config.toml
hidden_size = 128
scale_expert_input = true
lr_router = 0.0009
vocab_size = 16384
norm = "rmsnorm"
learning_rate = 0.00159
max_grad_norm = 2.0
Below are experts of layer 3 (counted from 0) of a mixture-of-experts language model. Rows are named down (a neuron's output weights, with its number) and show model dimensions 64-127. Each number is 500 + 40 x the weight over its row's rms, rounded and kept within 0 to 999. Numbers have three digits each.
Before each expert's rows: "raises" lists some tokens whose logits its average output raises strongly, later layers aside. This comes from a sample of Wikipedia text that the model never trained on.

# expert 15
raises: " and", "\".", " in", "\"", " that", " which"
down4:457573442510555534448529572472447487522422485489586504507476430475507474410475451505530463465468546471504507547565457535464495486521529477448457562544466563508539538484462561500525511471579534
down5:477501501492495529523539478428530505476512569497484553503461442459565426442494549467481513482441508535490482529438478477481513538551447450535525462522573469442439520481468495461520462515604413
down6:580497485513539487530442525473499465478540571581522550471595498558474494488461501501559529506458519555491490462527503541476448527519510486484457510568516573517454500513514531542512485484537514
down7:477577484483482496524544435490495520490480548473477490604515493506557528443478466499562433510445490527471423568494457556477486483408474498530566572523545463524451504506505519467499515520481509
down8:492485475493478451448550482532547541508532524543507485442470527466435504545528417537564511479521489525546521502554561529519501550517537550515431509534491339596425501538476467486515479512513534
down9:544529469567483490490432476540511595508472446541509510548505525491525504500512458506511481483492447543473477575543454529521487445487493502468518447594435508504525485534471519458516429540561457
down10:434449544512422456497510417495495547515540473515536471531517519499471454505505466546534614560462554496500465500465586477523500562464454436505530546500582484469433505529509562551495539549494447
down11:505497503513493505512517504479496510446507512535477511544504548412489425444572445572461481495465500420506478558466495502518475463499441571509537486591532483551511575479460587510479522481477500
down12:547517486539495551542481453448493421520458522473477553481491475496496458408495469496447498482547555539545471463436513509478533492456431507530464551469507482527548517428393468597484472539531502
down13:483501485479503450502453492502559571480455524582522446522401484443456445533556575566536528448459511541528582496475508502480563499500445516510456457510487550551520541538525536465464509516456506

# expert 12
raises: "ode", " which", "ove"
down4:445549524513516535503577523493485500491485535462442555595526470437536468477469498502462494529462482483520515476475496386493427570480477570519524493481528529482519542509516472556492484514440482
down5:527463421562484412471424537465518552543479465441509550494516554538523489467474519489503525528446566423543480501470540508434441504541521504555497532452497412511459456524493506598409478503500506
down6:546535512544503477440437558537519596520571494526537413447451458471471428445539460486529478508496498442461433462498520471471504540496465507480506548495488543483453524500485451552527475467437528
down7:526494519464464551459567548500520513457536496482546496480591447536487547494493499487416474479462496435527482518453496485526479476535484467491469464418514525433448507472465468515506493452482496
down8:592569459454476484526487480550543516521477498511512543538463488516522445511554545577510561463507518528517515471582467513540456507494553516586556576432497506494415533534534483447577542502569467
down9:483451532411553393506479432535508489549466537545437461526517486497522532497464580547507500518469490486495531502440550478488434530513519452525526508566541558539474494522511457508488516562471436
down10:482531573572463589517474505463546479554550442478516566524540505459513525500474501504416496559488492482494488481463554560532543511537498491524546533523604521490533459534515574471445493483511500
down11:462531489407481515503527394563490434548471547482434514551501524392512480502536519517496525544513572507513514474465494501499507510496443510472544556526473560535510516501455508494475503540466565
down12:516475489504479424499448484487537483523536522529488503498486553410462468495514457491523534505538536524533491471547400539433473521492461499459495518545581501511535434493443506452574463455493472
down13:461462461424565486462503498514564430539470509439424499559445464548523559544452587445477535502450523470537528589447423514548519496530506540473516516456511458471462504529583460589486437562541548

# expert 9
raises: "==", " and", ".", "s", "-", " that"
down0:559538543516452596536440489469500490513479515516535541418466495472552535503491496524456604491575558524419476510415494516522521463480504528497537532456510454516464465453488446442465454513446491
down1:488472422500490475453456425433494594459460485543475470498507514489466522457466506489525563492456494457541458482535498509489517544500516496449533475555559518553454491486510483513567525440509488
down2:496530465484463504470507508434442511491436515501515504512533594481503555480499501472460465485508459507569529461531564501449509489537484503583509533489538459489447456509509548461487389509550591
down3:494546548524482544475495537532574527530530478494476507493489515480467529520476527459521562491548544510495533513527480514505490439489490540472517515472528487562478530522541445494484561450454609
down4:552530451509506527462473469511511480495491501487530485524504465456485503517502528454508540489404457500475477527467539507518530468493427566511490467435537485573488521525443462534546523578489471
down5:610516498559462485470600556475493527512517506494528549484519486469480552535464518519512540448524569509472497508504461518556452495446517440527547526486457511539421504500514471460526477513554409
down6:543493448486533508494513502520539491535470582460449511487513547527474520479485461546594397474496425461507499499602477426500454541497512522532522550501487547520520517479463482530434446537554497
down7:521506412486458528457516506484554604488567493507517507571470493566530472522441562490554508522456505487517541519482572540524567549493532609490512490468511512505431485538470488482452553447511484
down8:504520576477416503468444539515515516508549511470546470534518513532454554471465549447474490523510539558551476478533471411464496467516494479516528375404521491481473420510548543438435441437474445
down9:549488542532445465517518561510504505539491459544535505450432489443475502486528508531485513508592494435560498469501555525562484483445511607540542434463508468552503476453528517423430539507488475

# expert 11
raises: "ad", ".", "in", " R", "-", "o"
down4:563484541504508497557556528529436515510488556497485520529513550500481543550427546501577475496532443514516515469539543568568476524511464534455485477476456455479543497507434424502467512498461487
down5:488527496534480496537536449487537481413442507491449538489493519470545534515484474533502560557554368576486532509476542442445519489432509483461539450515451500547466479483470521456471460469542471
down6:515430517533485499495549486468475475504513485483511473503491526515476508484523421522479525390503453526494451437493546486546506470520530494540535513496510487477550409497506491455423482480559548
down7:503520504499515512504456577493463531458538525479553464456452436523542471528513543428574470522418465480524512533514450484490548415545518485502521478492468549491467481571526497581501517530494393
down8:556492531494497513532517541496511572533530451485498490513602492491473430461410442540559479488487466482470456497475533505510471457476454545452448545489515500514506513524547485468512547462540474
down9:533464480489516524564478512420543503564545469477451513443507397520455432523535485514537529519512510515567520475520518515477465488546508487446481444493419480494429485494536510518498504415450507
down10:541577477529497520488472514518451436466582548469498573502577562541458475435542474493528511483485500441501445535547474434497464496559493476490518425505452491490463528532535562519621519584533478
down11:436451534423459511497557505520539478521447431524495546458519492462549491475526427516510559469447501451561525527490499536558427516568446455570455495495510477466478479470500493511463511461513531
down12:535459504498441473480493501528518459479456452461509515477490543496578552538491463538496495488469515505525569487478498494569529466512452488500580471519567483493518434595510546525565568502507467
down13:477428587543547521500524500487525537483507503497560520436456510498447456476532506574494543437430453553463530546569506525497539472571472481525453521531477477553480543489462567520459449454504516

# expert 6
raises: "\n", ".", " (", ",", " and", " "
down4:582532476588488589420525509516578490493507468470469430473550491440512489507511502508485487556485463462474527465573517526479446527482405477500483545502447566394545523525511515471409538468473452
down5:449453522521509411524517380499529490490549521550534478476551506524499493507519513526588530460528512576462615538526450529544519490435496494494521525507524519452519475530470512551551482458514498
down6:430466502411485476491511466542468450489481517503483494506474519532436464537511467520548476574434528509461493546559511485485514521463487555575521558543500512447595505596471507473465415527489540
down7:521525485549464491468518471523530444463546550461471525485611544440488516456466440506493443471470460469490487500422450490481514457546569513504499509491469504513536429454505552526504437483484459
down8:436489532529451464559546544481555501535499544492459510497464531552494508454552441436462469460473560521476555491490535549481437519460509566452538535536447499482486508547486473545488532493459545
down9:501538552507557439497499509513486534479468471514478521503529565477534502506508508555482526495504583498466493466428551455443534431520471503509490559462543497534525514454434544439501497555511554
down10:528461486447494528534560526453575454494554468459457512467527529495537492577562488493495393474427474476493492557459501483478473542501504549492410512570504531511433482539513480518504538561476381
down11:511483508496531533523572495440471424506596544473556503489607576532473485517518564480486430433498448458484458514474469508546475465513572517526480553470464600484555493448466483551472479595533538
down12:524439447513459581494441475539464453474463460488491529462470577459527536399462488504509411452499533539471539523585493567493563466548521534484496569536558598492535484560550535461554503529531521
down13:400487537489473484528502525418503502526517485563489444503467485501496492529505563458523547499572512457538543517472490514463498553586460465479472431526512562504529552468497490533473488426488592

# expert 7
raises: "|", "\n", "-", "H", "====", "G"
down4:495444486518493498527580562537461494520475445501509504467434431473483513410480533504470518515505425506546473489409454472467526550526506566535528445494566522509473476519528451553508469436496476
down5:485494493529547483497473495510533526434526499532572569532534490512497439520447556465537506526489526444492593497605498566461520525409465451442546483512443489554495539540479455474494456513569469
down6:464482495487448482467509551424503438543473517495650534484452494498516524501508590487526496485528539535416499518484486493426497507555497515553563469489482513498464476485501509574465540539496510
down7:473510518536566524498442593469455473532523563461574557509483470512468545459498497516516490548427489534442561470521472519539589507532568441518545441470525539507468468564498498509453485437541479
down8:496503418490553527489559522458476540442536506445496517509437454514522480446489472523492549519515500539450545481448507524532514483513529513467560471464494500486462501498527417461426498463531531
down9:511502495448580490544496449564528494528535522455525575505519491468522531462521405495577438495465518545455428557441559482484487530454483440466527523505502475554488465536432469490498492538465477
down10:513515554567555501458505497542426511560493493463479490497476492486502520508491540572509500540495470465566548463506536533510467509510479579520393521490507516494512531513467522565519544477524469
down11:547428497553526488557449401471451526480543482472483529512472563449557499537523564446529542443529462448435501560499543523518517524406505534491489455498569488491449461526536526517498524494501488
down12:567542464497560556479503497488487425462551473528465559503483585441487498532482500491455487455466482496477467520537561538589470469522444551587414512527599524511513428397458474517489530596515482
down13:497532524483579510500521502526473480517514538463551487495512508449427510612542501503444513358490440512508504477490502568554496466491528522508560453427494504445540433480491483401511580484495457

# expert 5
raises: " (", " |", " in", "\n", " the", ";"
down0:499535493495492476432422472441557518488522467507451547476539515504518479455530512481481530486472455499505488496482494484503533409544432576464457444551531494559436519480491506557523541503488482
down1:458536490553486490447528436539506516477540457525510493425556541469491515444499511413500533457463457529501530476551545530609534489550464512510482504535526535470481484488599531524500489477535498
down2:531446492492512525437523493529523481493490488463522514506441432521528492518605519549416527452534578555535500540516428533529554505536518537443482448507530557480373496484530493523516531547501471
down3:500485511505512475557492448543504457515468595503540515480476452472518528507472523425471461555495537570481501485533604526485490447492477533526547527456526520472558455455495486508531558481514452
down4:523442541495481549454516413422386487440512502426468479496470494510515501536502477499469509486435525497497511399518476540589510455488489516431494471475468489514551510521443483524479468581444546
down5:495514423516549465417542553483514488502543556519532494551500509428477463460492467547409562469541524498456391476491509506468501479546535498579497449476443489504607555457486513498474500446430510
down6:528539494562498481505554504476495477499498513515415460532542502464528535450480505481515446459498514521525524570521480567486460491508519506480532524439521497464464533471571546479583522511543499
down7:539518527468502442503458498597555490440491446545441437509502512533543503492489528427515500473490476502467492520514507552471498540460499472532460479495516473534494523483517508511417544517490513
down8:493524515494430563496535431469488466519504505456603493477569500471442546501495512482542504512471486522469513454449577486506499550477533474509586505500457487526545475478554413470538397481492534
down9:579549437591547458528552448565520494541459478479456507492534544486517526463554451496476562499470516517485477553437531435512501510581495453483443430465552500480573510526524520460578473445500472

# expert 0
raises: ")", " also", " |", " ===", "\n", ")==="
down4:573454533494506429512457537537473508475513573530547500573428488528467448417444428524482561499471548471549484449540476520507575583585508460546533494488487492467503495504414527494489506561496521
down5:521431542539405413436528500544444452436559475526537476445463553396505479557436503504497512476507594599422465505498500524504532527515486468494514519499459491551517501515495407492499591511475472
down6:485521447566496495469499433425477523500450503539499528487470499431499512512564544521520474453500502485465464528515512483546525416539418500437478516538497494517472510485554580473475563547487459
down7:494522474465503523585482598497568552549442439487503564489508469477524507506565490460619513493543550523470473505489490420461448475537592479516467494484532436532493549449551451458563537467428555
down8:529436499512405529450543549485489534543522487546449455493449389481544506557544449499588570461486409407534557484475452483482519579494461546489487504492478519499513559508488520501556496463496515
down9:435489526469477508507476465422460534451519532575469469495481536428528479475469426486476445509507492528491532542487517413460479472591438469480508544490528531403634505555479513448433488475450510
down10:502549490536472506456474461477544532572545497566551471538519523534476447455454477449502515568467500547461536462517472516528467542464525528455409456481452468546460458498493557507539485484506474
down11:468470506533482496486519431481473408544542484516461539441514489473532448506547535432506495493412530475443456567512518611444509575503562499440541561505509620508502509549484522481584459461517475
down12:481470447469507472495525479508497524436479518550507484536495499401498487448501453487499559553586512493438504487572513496510529511521464432473447461543468513537452619522568497454451487507452533
down13:530523572489497422438422473451579536440515485473532514519491502466510526463513522534491527547464437518513516454565546547541444529555468502509544532593494529481429473486503521491421526494467497